python train.py --d_expert=160 --d_shared_expert=0 --activation="swiglu" --n_kv_head=3 --norm_eps=1e-06 --optimizer="muon" --lr_head=0.00677
Below are experts of layer 9 (counted from 0) of a mixture-of-experts language model. Rows are named router (the router's row for the expert) and show model dimensions 0-191. Each number is 50 + 12 x the weight over its row's rms, rounded and kept within 0 to 99.
Before each expert's rows: a language model's description of what the expert responds to; "raises" lists some tokens whose logits its average output raises strongly, later layers aside. This comes from a sample of Wikipedia text that the model never trained on.

# expert 54
Description: South Asian and Arabic names. Syllable pieces inside Indian, Pakistani and Arabic names, e.g. Abdul-rah-man, Chak-rab-orty, Bh, Raj, Mah, Shah.
raises: "ad", "b", "ast", "m", "p", "w"
router:44 57 34 92 52 50 52 71 60 69 37 45 54 41 59 26 37 41 62 58 59 58 37 47 71 67 71 45 47 59 61 44 45 64 52 71 51 39 54 38 30 46 49 46 48 39 64 55 36 66 58 33 55 56 46 48 63 53 62 56 51 64 61 77 29 64 37 50 55 59 31 49 42 60 41 49 45 49 62 71 31 68 55 32 69 35 40 69 38 62 57 50 49 42 47 60 36 37 59 31 72 75 49 54 62 46 52 80 30 54 40 28 34 54 39 42 52 81 49 52 28 48 51 45 66 50 58 66 63 62 61 70 38 48 45 72 46 62 45 28 57 45 50 49 53 62 72 54 59 64 58 47 48 51 51 51 57 49 57 65 52 54 43 47 39 44 54 41 32 53 46 67 53 46 51 37 59 58 44 49 42 42 36 59 35 46 54 47 64 60 48 62

# expert 24
Description: Acronym and code letters. Capital letters and codes inside acronyms, country codes and model names, e.g. BLR, USA, DVD, CBS, NBA, GE.
raises: " (", " and", ",", ".", "\n\n", "\n"
router:51 55 39 67 42 46 67 56 49 35 44 79 69 44 45 57 62 39 50 41 56 63 71 53 66 64 67 50 65 58 54 48 29 60 51 53 46 41 49 48 52 55 57 53 52 45 43 62 38 61 49 45 59 55 64 50 57 55 67 52 73 49 54 70 51 67 43 57 58 41 18 40 19 70 59 24 53 49 58 56 51 76 61 40 38 37 47 68 52 62 51 61 58 66 51 48 50 31 54 46 59 69 66 35 45 66 51 50 45 40 45 41 31 61 32 60 58 49 39 73 42 36 70 61 65 20 42 60 51 77 59 31 53 61 49 50 46 64 43 47 48 42 51 46 69 42 58 38 50 56 60 37 72 58 51 38 42 58 59 65 37 59 67 42 44 50 80 47 46 32 27 64 47 29 37 39 54 48 68 56 53 43 40 53 42 48 60 61 36 40 48 71

# expert 29
Description: Measurement units. Unit symbols after numbers like m, km, ft, kg, °N, ′, plus word-initial m pieces and stat nouns like rebounds.
raises: " (", " and", ",", "\n\n", "\n", "."
router:62 52 40 55 50 42 66 78 42 50 24 42 59 59 55 21 41 51 28 34 63 34 49 39 64 57 79 50 67 65 76 58 38 60 45 57 56 46 60 29 46 41 56 58 37 30 74 80 52 54 31 37 49 41 60 52 61 61 43 51 59 47 55 49 61 71 52 34 40 71 48 51 40 72 56 38 43 42 50 55 39 65 52 27 62 32 48 65 55 57 50 55 44 48 35 31 47 24 54 55 53 60 74 52 44 70 49 49 54 42 46 35 54 50 56 42 73 45 45 58 41 55 54 65 62 34 60 68 47 58 65 36 39 54 68 42 65 45 35 48 66 51 34 46 61 62 59 54 54 60 46 27 52 40 37 61 52 41 54 59 53 73 58 46 22 49 62 56 42 47 34 64 67 52 41 46 74 53 69 61 48 48 52 45 33 51 50 36 37 57 51 61

# expert 43
Description: Institution name heads. Final head words of organization, event and place names, such as League, University, Council, Street, Commission, Cup.
raises: ",", ".", "\n", ";", " and", " ("
router:49 61 40 63 40 34 45 50 38 22 32 60 67 38 39 53 30 68 34 48 51 62 66 50 52 68 58 53 54 65 55 37 29 47 66 55 46 25 48 47 58 51 64 38 47 49 49 45 48 64 29 27 41 57 54 29 58 41 57 44 60 51 71 51 46 52 25 41 42 49 25 44 55 59 70 42 60 60 57 48 56 51 47 46 55 26 40 58 55 45 59 55 68 50 54 71 61 60 39 48 39 55 47 51 43 64 56 52 57 54 44 23 32 59 21 56 65 64 43 75 37 41 69 65 74 34 58 62 42 54 46 46 41 48 68 63 64 60 47 42 55 62 61 40 56 50 57 39 59 65 58 32 72 43 58 45 43 53 67 45 45 52 60 52 35 52 60 43 48 36 26 71 53 59 58 46 67 72 48 32 41 39 31 41 21 51 58 44 49 58 47 74

# expert 57
Description: Month names, dashes. Month names in dates after on or in, e.g. on November 14, plus spaced dashes and pipes in tables and lists.
raises: " ", " (", ",", "-", " and", " of"
router:54 40 34 54 35 61 46 43 41 50 45 57 44 40 63 41 44 53 40 47 47 43 51 44 61 64 69 56 52 44 71 27 38 53 55 64 59 37 59 41 40 47 52 57 31 38 59 45 59 73 30 45 36 51 56 25 65 50 62 52 67 31 23 82 56 43 50 56 51 56 42 54 44 73 53 45 53 46 45 54 52 54 52 31 50 30 67 47 47 51 64 76 39 60 56 60 47 43 63 32 54 60 61 83 34 47 69 58 64 53 30 28 36 50 48 40 66 71 59 56 55 26 61 67 50 32 61 37 60 46 47 47 37 55 64 52 47 38 53 24 67 51 46 45 43 47 66 23 66 59 52 30 67 62 44 69 53 31 53 54 56 66 56 43 48 50 64 31 55 39 47 49 60 50 41 29 55 65 50 50 54 40 30 43 48 42 54 54 60 64 73 68

# expert 7
Description: Periods and decimal points. Periods ending sentences, often before The or He, and decimal points inside numbers like 12.73 or 5.48, plus abbreviation dots.
raises: " In", " The", " It", " He", " A", " This"
router:59 47 36 90 51 41 58 45 55 53 49 56 51 50 47 65 32 64 46 59 70 37 54 65 53 59 49 35 62 53 57 44 47 68 49 61 52 45 68 41 50 32 62 42 42 47 57 73 33 60 41 46 48 42 44 41 64 43 59 49 70 54 44 56 60 49 39 37 42 59 31 40 38 51 38 27 46 54 38 67 43 59 60 49 53 34 45 45 41 44 50 59 59 57 53 58 55 44 52 61 60 53 61 59 56 85 62 64 48 55 40 20 28 60 46 56 53 43 44 58 44 51 43 69 77 31 68 45 49 55 60 42 48 54 42 76 52 43 38 44 48 72 41 68 43 34 48 28 54 54 52 29 37 66 47 51 21 35 54 59 44 73 62 57 35 64 59 26 46 57 46 56 59 35 24 31 55 69 74 48 37 49 33 48 47 34 48 39 41 62 47 67

# expert 26
Description: Infobox field structure. Line breaks, colons and field names in infobox lists, especially taxonomy (Clade, Phylum, Species), chemical identifiers and coordinates.
raises: "-", "|", " |", " and", " ", ","
router:53 66 33 62 50 38 31 55 58 39 22 69 65 57 46 39 44 38 31 63 62 40 51 45 51 75 64 55 64 59 82 43 50 53 48 45 49 44 53 38 47 52 48 61 61 49 47 63 61 57 48 39 54 57 78 44 76 57 47 28 37 51 60 50 68 42 36 59 44 68 15 46 32 62 32 39 41 50 55 55 41 70 66 52 33 43 43 73 34 37 48 41 45 80 57 40 71 42 49 50 60 61 65 48 55 59 67 58 30 58 51 43 43 68 56 54 61 57 50 66 61 25 47 65 57 39 61 49 45 54 56 42 29 54 37 72 57 45 33 38 40 56 55 48 52 59 56 43 56 67 42 37 84 55 49 70 37 39 77 58 53 57 61 37 48 60 50 54 34 50 51 55 42 51 43 41 66 66 49 59 43 44 37 42 40 45 62 47 49 58 53 58

# expert 33
Description: Plural nouns. Plural nouns and plural endings after numbers or determiners, e.g. two seasons, other games, members, students, cadets, years.
raises: ",", " of", " in", ".", " (", " from"
router:37 62 31 75 60 52 61 62 34 26 23 56 46 59 40 36 49 61 43 26 58 43 46 53 60 70 53 61 43 46 68 54 22 48 49 47 51 07 61 52 59 61 61 51 45 44 64 61 45 61 15 14 34 37 55 41 55 37 53 44 55 58 59 61 60 54 39 59 54 61 44 49 47 70 57 49 38 49 40 41 65 49 67 48 62 53 44 60 60 45 47 49 60 66 44 58 56 50 53 44 35 50 57 65 42 70 46 64 39 59 41 19 37 41 41 34 57 54 40 67 61 37 53 60 61 44 44 45 47 71 39 45 43 59 59 60 53 67 38 53 62 62 49 49 70 48 54 47 54 47 71 35 56 70 39 49 38 50 46 56 44 56 49 47 31 51 63 52 36 36 28 51 61 41 49 59 59 38 59 54 50 42 35 33 28 54 64 48 58 78 60 58

# expert 27
Description: Word-internal suffix pieces. Middle and ending pieces of technical or uncommon words, often medical or biological, e.g. prol-act-in, phosph-ory-lation, Demeclocycl-ine.
raises: " and", ",", ".", "ic", "c", " ("
router:55 57 36 61 50 34 50 51 52 41 43 63 72 39 70 47 47 48 58 39 53 25 65 47 60 59 46 56 72 46 53 27 56 67 42 85 63 25 59 45 45 48 52 40 48 43 37 62 42 47 30 42 38 71 58 44 59 58 64 50 51 38 39 73 61 64 37 53 84 45 37 49 35 67 44 43 49 50 67 54 40 43 50 37 55 37 46 49 52 64 32 55 45 31 44 63 62 34 41 29 62 60 60 59 48 44 54 42 22 52 50 41 16 76 31 58 49 51 58 60 39 47 49 68 70 61 45 54 68 46 66 48 28 48 54 37 44 47 35 43 44 54 48 57 68 50 60 36 40 48 67 35 62 58 48 73 53 71 59 64 66 58 49 59 23 48 57 56 57 48 44 63 53 58 43 47 56 71 45 52 58 37 25 56 49 50 55 48 55 67 53 64

# expert 9
Description: Auxiliaries and pronouns. Function words opening a clause or predicate, especially has, had, have, having, it, there, she, plus a, an, with.
raises: " been", " a", " an", " the", " no", " not"
router:49 53 24 59 36 23 65 53 52 54 44 62 51 45 53 30 56 55 54 50 67 52 62 43 48 64 62 37 59 62 62 60 42 47 69 59 40 39 38 49 40 52 36 48 58 42 47 43 60 53 42 42 52 70 58 37 52 52 60 38 64 48 44 53 63 39 50 33 65 40 34 49 43 54 41 47 39 58 40 56 41 81 52 32 46 44 36 58 34 46 53 50 41 53 35 37 69 35 49 40 42 56 58 52 38 59 39 32 54 55 54 40 17 44 52 33 69 68 75 54 56 46 56 79 51 39 50 59 47 50 60 57 17 42 68 55 46 66 35 52 53 46 61 36 57 48 64 54 53 57 62 43 68 67 44 41 52 67 60 74 54 50 54 56 43 49 65 29 33 36 23 75 54 36 46 53 71 58 60 66 49 30 42 38 30 41 42 27 51 52 28 72